From a checkpoint of a small mixture-of-experts model trained on Wikipedia.
Size: width 192, 52M parameters.
Experts: 96 experts in each of 13 layers, 64 xIELU neurons an expert, 6 picks a token, a softmax router, a shared expert of 64 neurons.
Training: a variant of Muon for the experts, 4786 steps.
Below are experts of layer 7 (counted from 0) of a mixture-of-experts language model. Rows are named router (the router's row for the expert) and show model dimensions 0-191. Each number is 500 + 25 x the weight over its row's rms, rounded and kept within 0 to 999. Numbers have three digits each.
After each expert's rows: "comes after" lists some tokens at least twice as common just before its tokens as in all text. This comes from a sample of Wikipedia text that the model never trained on. Tokens count by the router's weight.

# expert 32
router:518483539483473474503480524552451471472488499505541550508469466484466544531512521489477475504502511510475471506511524531491496511491524504487488507535540467476501534516486521467518526538465476448483470482474530509514500475526520503496506519482475520473465522460499527494554489520469509479471499530436481496529509498496471494495527518514479512527506467530518526501470505502452491501465473542519521516442486485483482529497512460512517480512528509489527509477513497533541484473480479456497521488534462456492517450534484469506488476552505481463513472492502480499490513500473463540
comes after: "\n", ". ", "'", ".", "\n\n", "=="

# expert 9
router:525474502494502490512496495514463487488448482506526527540505459497505523511511514504481465508522512473480497552524535516481468531499520501516468498527563446463513559534448550515543533539488466485451466497476538493511508497526521530486469516475471517483511525466487525482507493523493499490505491537456485492526512503500484479487545506511502517507523461502529542507499497470449493537480494506503528512461489501463455531507505480532531479525526498471505485451492497494516500466520497463520512503555481468496515477509446481490476494545498462464499486497496502516455482484486502540
comes after: ", ", "| ", "and ", ".", "- ", "; "

# expert 16
router:538508520491501469513479509500446470478530511476531522522469490448508513522502509500491501483512491483499508551522510502491445534509547498499482488544523477482522512538490490504573525514483461471453495513505504499493504504536520518532440482502481536474480519469499511472540511533459478499488495543462480448509506526519485482480503505532492518501544457516543515498497504484454488506474477493481493518491474498438500528521476469522499477533517460478483493476520458523525503503539494468541502512538478465480513456493490497491482510538458473477499449506503509501481502487496483554
comes after: ", ", "and ", "to ", "he ", "which ", "as "

# expert 26
router:521470507503462461517471538520452482483471453508505542505475489475472547499518534515482478522503489509485454537514532509498488549514501516471494474539511488482521512504483540468547537526465468467465495487462557500508502461535499500462461504474490541458476493506505528490531478508500503466461499509472473474530509502495495476481546517485499515513529457510536538501476532493472498525474483520510529544471475522462485493506517485518535481509498497486515486463493485538507463468480473477494523491551478475509514465498443470473490505520493498476516475535489493493472526467500484538
comes after: "| ", "-", "United ", "–", ".", "("

# expert 14
router:510449518517474464491497517545488453464459498474528515532494470493480535514503544502488463486527482492497498516519515538500499502484533525486481477535532484447527543500499524489535508542477501465441483507479527492523507471515522494499493498454498523485487504454499533494534494509460536451455494549474462494520487482482490471479534525505503523552522476541534546511465517479485500503499476508503495509454481508470448526550484491530503475532528487503527497469512496510536504476485505472486507495553474497483520471517498456484511497525470497500531475525514469497456504465488482508
comes after: "| ", "the ", "; ", "The ", "by ", "– "

# expert 49
router:545458519486450492537504528503477507498493504495518512502448482524514536558496513525497494503514518491470501545562516519483454489504517487451482488501473459497498491520495536488531512474505500475479483471455497461494497502520521567503464506500480505485472530464484510510505488519504513454499489495488513538523435506509476517509547484426496495517515489492517501463499501490492506515471509562479538496510481532513492501510519493520512492544532499480501449499512479510541477450459503499487559536506500460475488508502503466449478510497493494501555485542512471476488508492499488537
comes after: "- ", "| ", ": ", "\"", "by ", "USA "

# expert 95
router:534488502466492495515457507541459467496503461514511503517477475469478511524507501485450452514534520475499489525515541508474497532492515529501484482555522472486526534505481510478557523539494507481459464470500517489514520458542509540468470534475483543476470532491479518471529475495488507500483479529485476499515507497530471469479528514515497513548502473496514537517470491473477498544497481505515531524466460511474452506526519478541505457520545509486516472479505505523503487479510474491516525500542493466528514497522456485476500466550470460508502455519488479504452510469489486523
comes after: "the ", "of ", "201", "200", "- ", "202"

# expert 70
router:531485513495480469524467533528496461470498479496545503518468484485487510535522533495477462513534534475502466548520498539466463510485521537482480510526523455486529528516498523477534531544473471470480468508468535488502512486555528532489475521497506547478459535458465533500498493526496515488475490503481474490537502505469501481484524536516461551546502475524522538511490506479457488512495460514502524492491478517450460528521517452512535488494530509508516488493502474500537483481479495469486531489534470484497491450511481470489497487539505470504510483496483455507471518474478477523
comes after: "| ", "\n", ".", ",", "–", "1"

# expert 53
router:540491536493469477519504530541465484481506510501509550498462500470487516537488511494462485513501496469505482537525529552477493521498514527488489493553546467470529546511462539491528545540474488489480457505506541494509514468540481515477490499488484525452465532466463531453527490535480512475508493529478461482520519505489488470515517523512485510534503449520520542496477500480457485540501465530487514511482477482490474516536506485534516464512503507486534505474518491539527457460476471470518529513545482454508515484521493484488491501520492487498519466535501497508472536479485478516
comes after: "| ", "by ", "to ", "on ", "==", "Born"

# expert 30
router:533500533477486481507478521524491442469473508482522532511466471479467528550531502487484474503521514484453475533519543521478485537487508504506472500526502489472505534491494515482514529536484510464449494476509557481514530483530520511501474540468492542463489523478497514473546499531472517470464477525470456484546511532512482487499548528512510537530532456527530520505479517473484489526509485501508506503465494491456482536534504485525543494495515491495503504462501507518524487496491486462517506530559461458510503464503458456502500490527500472469509460538491475519474519512506489518
comes after: "\n", ", ", " ", "|", ")", "\" "

# expert 86
router:507480502484489476505483516517472453462499470499540501503453460458492500517490503498450465499534515504465471517516504519469463522488518495521461496544529469466515516488469526502548522516490495464482487506499539506509499481513521500477469500493482537497487496468472525466539492502488536473502440513455486482542518484503456466463526537478495519500493449521520551477475530460454491515470505508528511497475469513472451498517493485512515497502541508479511468473502500509528465461499474481512516518537444465504512434505479489492476479547490488501513473531500492484487503464483464528
comes after: "| ", ": ", "; ", ",", "was ", "with "

# expert 93
router:488465514502470465533453504514483502499497473472525545522491459499496539510476512488474488489502510482505468529507507518475481529536516515515462492533540491452499501488516518517535532511464486475455466476510543504500531472528509512469459509453468514474461503448480529469535516506467496495492469537444462475523506477510500478502533549488495527539483448505522523523486502492481481534507502485532504479462491512484477521515523485524531491497507518492526490476518487503545462492507497471484518502535458453520501478476452457504510508555478476486499446527470467473476528494488499512
comes after: "\n", "- ", "\n\n", "to ", "• ", ")"

# expert 10
router:528502509500464451524479538498477471449504493484544525494474459463483534545497526490461481518514509511494465523514491526476488533502523511492460524526535445462497512490480562483530526524484500484438471468481515504503497486526500508476479486491476534486457536480489536468525466510481504482500487543483458475517513481541500447483520504473471521530509465538500540492494513494462463515478489502517502520488480481454468519531510481498521503513546481471503479454497472497519478485478488497516500503547483473501517449483492461500478468527482482478540473499505484503497534480503475537
comes after: "| ", "(", ".", "In ", "in ", "born "

# expert 59
router:496474510492495476527475518548475453471490510462505517514491497488499536505510500483466464510511478509466503523495509516486482511493490507483483493542516455440539502508487540469516510550499507467464452481502546495526491483539488505503488527455490527478490495475514529495523485524486539485464455532469445512515505488499476496508524522513470504524489446505521553525465494497472461536512514509512543506467467497466449527527506499516512506492538507477525489477500493533548477471502465463506504494515449474508514447519478471481488462501467479489522464533480479493463510468515487545
comes after: "\n", "| ", "; ", "– ", "\" ", "/ "

# expert 63
router:498502519484486497489495508503491492452448471451496526508468472514458520519523470434500473492551518483496502507535495534466482523509518506484493473505500493477501537523471504509521490495503517503496466412459519490545499495495516554468485502447517544509488517506503501479528493511488485496526445495462461470502522509487520512468515516504492499515498474501504500508474573507522516478467420496496563472506456497496517528509509466520491440536515487496500512512487465516559447451484513510495503497491510499488493504512479496483509487490474456484491491495470479469480502484521489495
comes after: "\n\n", "\n", ".", "|", "==", "==="

# expert 58
router:501491500483484493544461540518476491471494502504496525534472462453469522537507530506461470501508505508498469531520514549494463509490525499481488514534515472460525546496488537506534507537476468465444459471496534505518504455521510521490464499490472521496493534466491529472516485507466535466477491503455465494547511505509480466480509539499465504543531479515498531503464512501460512537520498496488518516471480522454464507522505458546511472531522509467540497467515471526511491458498495482523504508545465479502503454496490469478490463542508489474513492530504491502477518471498472526
comes after: "| ", "a ", ",", "(", "; ", ": "

# expert 82
router:541468530505479481501491535543469454467487496502511554496479471489501537526515488456455495497498509470506469540529545539468498516492525514479452506543543478478515547506470543497520523519501494491457484473479528478530502490550523494472491520494485545482495514466499521474524493533466531487444480508457464485518481493494486484497520536495508512523527468547517524525502519472488498498526504507488499496470490485444484493532518459516526506524501498510509490483503477495556462493505468482496523524556482452502514466502461464490493479523479490484530454513486472501488520496487492539
comes after: "of ", "for ", "in ", "to ", "'", "from "

# expert 33
router:542499523490487460520491511546475475480497465472522541518464468501500544524526539498469488498532507458499481506520499514470504513494523515506467501544541478468514545507462545499514513523479477462475454505476516488520495498521537535504455507483476551470469527484498511464538479520460532495490460536440494486542496510509485479478515532505462536546506475497520542481476506474465460529497491501525522509485473483453482533518489490532533481494534501483533481469495472514533498474500470490500506526564496487518505460498481464483512490531474480508513482530495479517476516495484499519
comes after: "of ", "\n", "by ", "to ", "on ", "for "

# expert 1
router:535478526476480489511469541526462459507462472476522541507505464480475541539504525520458490485507496467505462529513509504453494531487514519491456501552544469484546497506459512495534520546504481496440501482506517504542529462510510504475471497472483528489462513494496533469523499505487520466514476555456491489543487516488469486517516539498498498541491462546517514491467523502480480538502484519507528501492488503448485515521487487510529440498511467494529479489518466504526484488501485496495503526533485492504518451480475466483511476514507490498513465513515472512449516476511470547
comes after: "a ", "is ", "of ", "\"", "as ", "was "

# expert 19
router:508470523494465444530473528525499501456471484474534540502495477490502544540489512477480477516503490482488501527488508549457471520495528540487454504534537479483510535493501523500528523534492467441477472498487555476529531494528497539519463509479485510462472502448505501466541506515462519488482482540465481473532531487514478487486502544482474525530521484538510540507472509485491491518489479519529512491487496520466484513509519476508526481525529503486546507484507489508521480458516482464528500514546476469507492438487460472497477499528488460471513471523473482509487499492491496545
comes after: "the ", "The ", "a ", "(", "that ", "for "

# expert 0
router:507479523469489482536487532507485461484483488505527542516456475475501529533504535487466459505544505499481473508508523545450469527498516500507462488549533456455493531501475519488530548527494503461439469493483532497494502503532501504510476523494492519461456511475461513475522494499470509495467477496476460512549510499498479452473500531492477523541511482525508546511501514487482472531471460529506482501494474495455474535538516459505516483528503501485524490476516468515521490475503518457504522516525485490504526453501467479473477479564477483473498469534502500505498489502508474536
comes after: ", ", "\n", "is ", "was ", "1", ": "

# expert 31
router:529470527480457487524472522514454491480474461501514509507465483479475532499504506472457489493507508481490484546516524529477461530485506519505452499539532494495529512520478543490534553532478502478461487487473548485510520485543521525506489481474511553466455530481485520499543501530465528462475487512465443497524527501501496499495506529498480526510492493523547514493471503490465491501490497508483501470449486520487452532531521495528511510523523479481519504457518501529521469469503467480523516504546450471509526461508462473467497485518497465488525460499488501527451525495509500520
comes after: " ", "| ", ".", ": ", "% ", "0 "

# expert 39
router:531496513510475499523469523507479492459482471481501506495473461487462512526496508475467454510535506499463468520522510535462492501502509493494488517508518470457520506493462528474529546526471489490477473488468530494503513486553527525482459509488496533464501514466503497466498503529500522469489473531447472503506508510503474473475528542518464544542501491541536550515459520462455484506477485526508510509465498507476475523504511451520517485492533486474522490483506496530547497469502483504499512498550447480521512485497484473490504471532474459486521471521471457526448502473475480547
comes after: "\n", ". ", "- ", "'", "The ", "; "

# expert 67
router:518484523504459486529496529533473465488460506489508550520491478464498522499494524473487485491535495511483465535488517522460486535507510525479478483515509471452535518525457519501524547539473500465460496469487507499529508493542492514489493517468475510484464526460462548466512498526497506484508459556437488488546512504502460486515543543501473538533516465507523533490461499504478505495482482503486522505483485513445461491535502463538521495501536492468520496462498498502523464481499470498535518493543489489489490445492487451500497490516512457497492491520483500508459489471501476531
comes after: "in ", "was ", "as ", "is ", "of ", "at "

# expert 45
router:538476491487481468510490533525473455475477458482510519496500491491478535507530525482447474500524505479464464545500506532457451518514509517471464504524530462488509543497467509511520523515488495467447465489497527478505520494514497505500482485483484537469460503478487535474536487529483494460463482524475463477542527507485457468508512531517490530531513485536512549514485541463464488518508484510488523514490492523480454517514491470528508489528540500476504526488527478549531461488516478494491505516517465471496514474507466460517489485541504492468531453506495463508463521501486483549
comes after: "\n", ". ", "was ", "201", "199", "\n\n"

# expert 84
router:490510496497479492521492533491458477512551498464536517529498484493466499488492514472485493478523531470481483495555515542490479535497497509482475514504582515482518545459485527437524527473508465512474506503511529501525508476518513508469492488476491537500468499486498500501513518481499526488472498493470504538498499455490447481487524557510450528511521506515505520453515505494504501558497490516462546458462465502510471506500509504504516525469486483461524500476499498514489515467519494450514531500508491504434505507485495429485455503493493488457489482505479498468478493474457456475
comes after: ".", "-", ",", "–", "/", ":"

# expert 21
router:530471534475489485493462505542472459497492482498517531533494478481480519525509504482468490498532513488494475539512504532466496506510513518514476498512517468464534540506460531491527545536511485451467453477503546508509539481542539527496483512501492513479480505473480516455532513497462516492482453527472453475501501517464499454469500515504465503522487471519516543491488500497449467530475484518488510494473492495443469536516475465531530480517528495482548468463532479528544494494475474494496502524548482463497500490506484459500477478504480507482497454554498491508478531496477497519
comes after: "| ", "the ", "a ", "his ", "s ", "two "

# expert 92
router:541499505517470457531478519533473472491491485495526525508493484483480540504515496486489476479534472461461469511514542508451471538478529512486492522555531493484517544503467515482507512539494482487478477502490520484497509486533525515500460498449468533496496501463500545473531477520474518503477458541448478487531489498499477472490504509513498525547483451502507523517490497487447473525516487512510528495466506498457457507513521449530534475519502497453521492459503469505557481494492476481477513524520481485500519474495468483482469483531473500477497467527464494506462510458476468543
comes after: "\n", "=", " ", "was ", "is ", "0"

# expert 57
router:527464530479501484534461540507464452502472457492508517504487477493503535515516507491482472515536514501475481543508529538464484523512516490503449492512530473462525558493463504483539541560501486469458456479495538498523527502528526501500487480495495544481489508470497539476545493499503516477474463512472479490515493514502475469480507530494463507523501465515499549496469530489462461508490497509499525485483493528457467517525499476514506497525500478463530490470515470497540474481476501470491527515547496488489523453505497471514493463551487473483539466511494468519467510491483471544
comes after: "| ", "\n", " ", "3", "2", ") "

# expert 22
router:534487506521496479539495507501498488477482477495493502486457502504483498532502495485459458514487519502493491500496524515480467519460523516491481494543534481481499540504536495480519488527476459494477479478498554530511509494527525486507439464449496549470522519437478495484507498527499489505474517524468503445500519522486454488480510531505510540540555494491522502471465500478461491501485502522464483440504419475460483486511479473543515467490501468490539536472547504536488481474496502474508527484503460514475558476518508488505454493504513511461507490516516462522501491498513494513
comes after: "| ", " ", "0 ", "; ", ".", "–"

# expert 79
router:533502508479510486516476534520491476481484498489520532503481471473489516530497520500467457498520497483478485516529550551455489546484528519488469468503525475464514519520499519489544549528489500478484463495475517500540534469544508498512460485469485533448508534452474526490535469496491526455515466532453463490508495501474491467509536556503492505536530467513518522531491527495495494519511488516518499518450486523467460511531505479518510469509522480481547493456507500523523485502482487479511513485548473490502502491486466451486507479536496480495508453522461497513466490496476501552
comes after: "the ", "'", "|", "The ", "with ", "had "

# expert 75
router:524475528464490476540476534533468487478485483484531504516478467501488544533509503484484491500526519488490489517499508529449479514503501487513472500536556449458520510510476553508544508530501461465458454511509526514520505470535507503499449509472468537476464517452501540473517492521498526490504461551467459500528515489509471458488520509515473516520532472514526512519490493477466463536464489508486519522481483490459487492504518444521520495489523499489509482460513492505512484490500483488516517520519456448504521451503472460517506479546486457488505465513483501531484504512469486522
comes after: "in ", "to ", "and ", "is ", "–", "be "

# expert 46
router:507464515474505494499480512525470474490485471490515541534466448483457501535482508481448453519549505458502479522484518539490468516480510524480443505514532486469516545489485520486544536504489501457478501507490514478533512479507497517486486510475473535453501529454466509485512476517487495463493496550464447515537492509504491464496522517522467519533497474520539507486494486492468467514487458523505525495464477536480485523510516461513533468510525486487521488479521494500517464479511487479499538525530466480493503478492456483515491494552489468477538444528499495510484551492494476518
comes after: "|", "of ", "and ", "the ", "to ", "–"

# expert 3
router:511492501509472476532469492525495465460515494464517532541476465473509525517515540492442493490508458488470505540481520503470452546501499507489508470515527461498510539484452534506532535570505482446446500516481527528497494483538512506534456500464502545488487541497519531503507502525456528506461469537433454506512492484484509490500503524492464526494517460528500514495508523479486479516496498515502501521465477509487466543511489485521514494506496485505517522494512488512509454472486500460522519530540479506490507477463503494510491459547479494481528464484517474485457506474516504497
comes after: ", ", "and ", "but ", "well ", "), ", "rather "

# expert 60
router:506499493513490497536459497532469480467506483483530521517493503509489546524529507462488464505544501483494481541507544555494499519497521514511465487522539459486503501511469536483547539512477483483458470477525504487514518500572504527480453506494472545494497520449489542489527510510488504471494481516446496514545511510504500464469542524506503532543490467513535530491502518486477462510499458535505517507473483502455491516500504495521487452494539494515519533452493513534504487486497489463502491497529495458492498453487449491492493469503487484469498478528480501532454532465495472537
comes after: "the ", "The ", "his ", "s ", "was ", "a "

# expert 89
router:508488510506468476532485494537496492477490484468547528509474467478474541537493525463484488490509497497462474534541541542477493519490513486476453512551554481492526540494471498477536518539488489449440495491539520482516536466526513509492469476467484540472484507461464502487536466492481519502484457528463460466518504501521481494507524525518469525533495480538547522488462525477467494510489475501484516496481479518462467494503499469534534493521523480494510523476503480544517472496508486484507529520524461453503489489484458488502511496541496481502491463527474501515493534499478491532
comes after: "(", "in ", "and ", "In ", "such ", "well "

# expert 87
router:528468533474486444525499540555489477460483466460521525515475478487494513548518514474478449485524506463473493533496521529478499504506492526506492499553525478463510531502491533497542513549483481490453495496508532492541520502546520505480474494486487544485490490469499534490517485544479512485482484512462486507519509506502491489478497516520462505516502443514520545501477510460465469500516477527519516502475474530449454522503509495493531465505505507463531507444516509517551466471486466480524523525514455467496517485510478461481482489529489506482518478504498478501463532478487499539
comes after: "| ", "the ", ".", "–", "′", "/ "

# expert 78
router:487497546477469495520478498527483468466491449484489529493446486463503499502525497521500482490528530484510508528512500542512516547531548490495474513499494514515503539480483513476540501510537503449506503472527495473516515462503483548512459500466450547486477480512513507500501510531526502508512471506492459462573524463481532490506522591469457532497476473502534528508513530476484463513499477532496540508462497485492509518503540509506501545513532482447495508509493464491512484496521452477499480497532476510491478504534489504485474447508496471484490491528511485498515489497475464501
comes after: ".", "==", "\n", "===", "|", "\n\n"

# expert 85
router:521501530492482462506482524525500489495519473456522523516499487513475539542548469516488459517524469503477495550495516532474488537472510498494477506529537484448534532505433502468518518516500496492462468486469521494529501487531490498500494503460453501488446511498503534476483524512454497508469479547509480490525516517499483477515517530491478492540495457547552539498506480499490489505482461488525531480482501526476463511524485518513492469496534499473513460461512529491514474479495462509502530497519474455507545489495458476470442464550490507506493494500501497545491488473499466530
comes after: "- ", "\n\n", "The ", "= ", "a ", "("

# expert 4
router:520473535485486457538495530520457460480453484478500541536496457487467519529510505514461479497506501493481493507498506546497487510483512505499452479526555469466521543491494520482535523509487477460475489496466533487518533473512505497475486497468464545481505522457464501479540468496497504491502458513478465476534501510505466471499529518522473527517486450504504527501476506471471466549493467491508518523449457504461468504499496472511502475523516489480532483455509489532516467453486486478501503505516483445492513484501494487502485474526478457485541480507510476503449526498487486551
comes after: "the ", "|", "The ", ". ", "on ", "at "

# expert 24
router:516471489468474451516496556531508501484498495504521528498476484496494550530512527499472475489517499476498482510495536528467467526499508520510490528541545466492503523519465528502558541541471453465484464498488519521544527466517521495514458512501489527501475511498491526461539506501496504479523469504438487507532506494483482471487505519509517518550496455499531540479452487497457465537478508529496507479484477528494459508535516493499520504501525485489536506479528470496534470494503490495522513495516461441521507464485454478464504470544491498475524490522485469488482525487484497559
comes after: "a ", "the ", "his ", "s ", "an ", "-"

# expert 29
router:511515525488486463528488498509459455494484492493540525516485496500468541547500520494485489517542485476472456516509496548453485503500506504480486508520519470499528509514496545484538518547493511445478466503471550479520531466541490500493452503459492546494469502490494508467546503495479514491481454530461485481539525483483465456497497526483501499549502487497528506487470530480467505529485463523508509511488472506474465503523502467521512467514533510472510493449518476516540497503486470473502525513528461468498497459470467459479476473527505462489533455500486480505477511468489484542
comes after: "| ", "(", ".", "°", "1", " "

# expert 64
router:516507493471507501520512533525483470444476516463504509509477471493470514538481513484461493492529512470461477528514531538490477525520545498486466495528555478480537528496450521483535512535501474473487484492492514504532515469528501498487476520474507545461477516450462518477534487511459523504471466506440461492540518505490482499476535519511491532519486472514511551501486497508464478539495506507509524496488493517447454532505517495504523464522513507481512482490537497543562457464481498497504522519508470454497521481487471480483507466523471460474511476528498501500454510475508492520
comes after: "| ", "and ", "; ", "a ", "which ", "who "

# expert 62
router:544472503479479472509482538511475478464465501499529538532479473487481539506502522499496469474538529499476479528494545509466469524506533490475484491557544507460511521484474532508527518544502508451471491472491505492528498496542516537487495494458483536484473516455471517477504484512490497482497455530470463471551513508506464471505534544503463545529479484501532528498484515465468481537512481505483490503464474488463467492509499455522522498513524485500521513460526480515535484491500494488506529492545480473495502447500477473469472493540474458462532466504471494513493489479491497525
comes after: "|", ".", "==", "===", ")", "0 "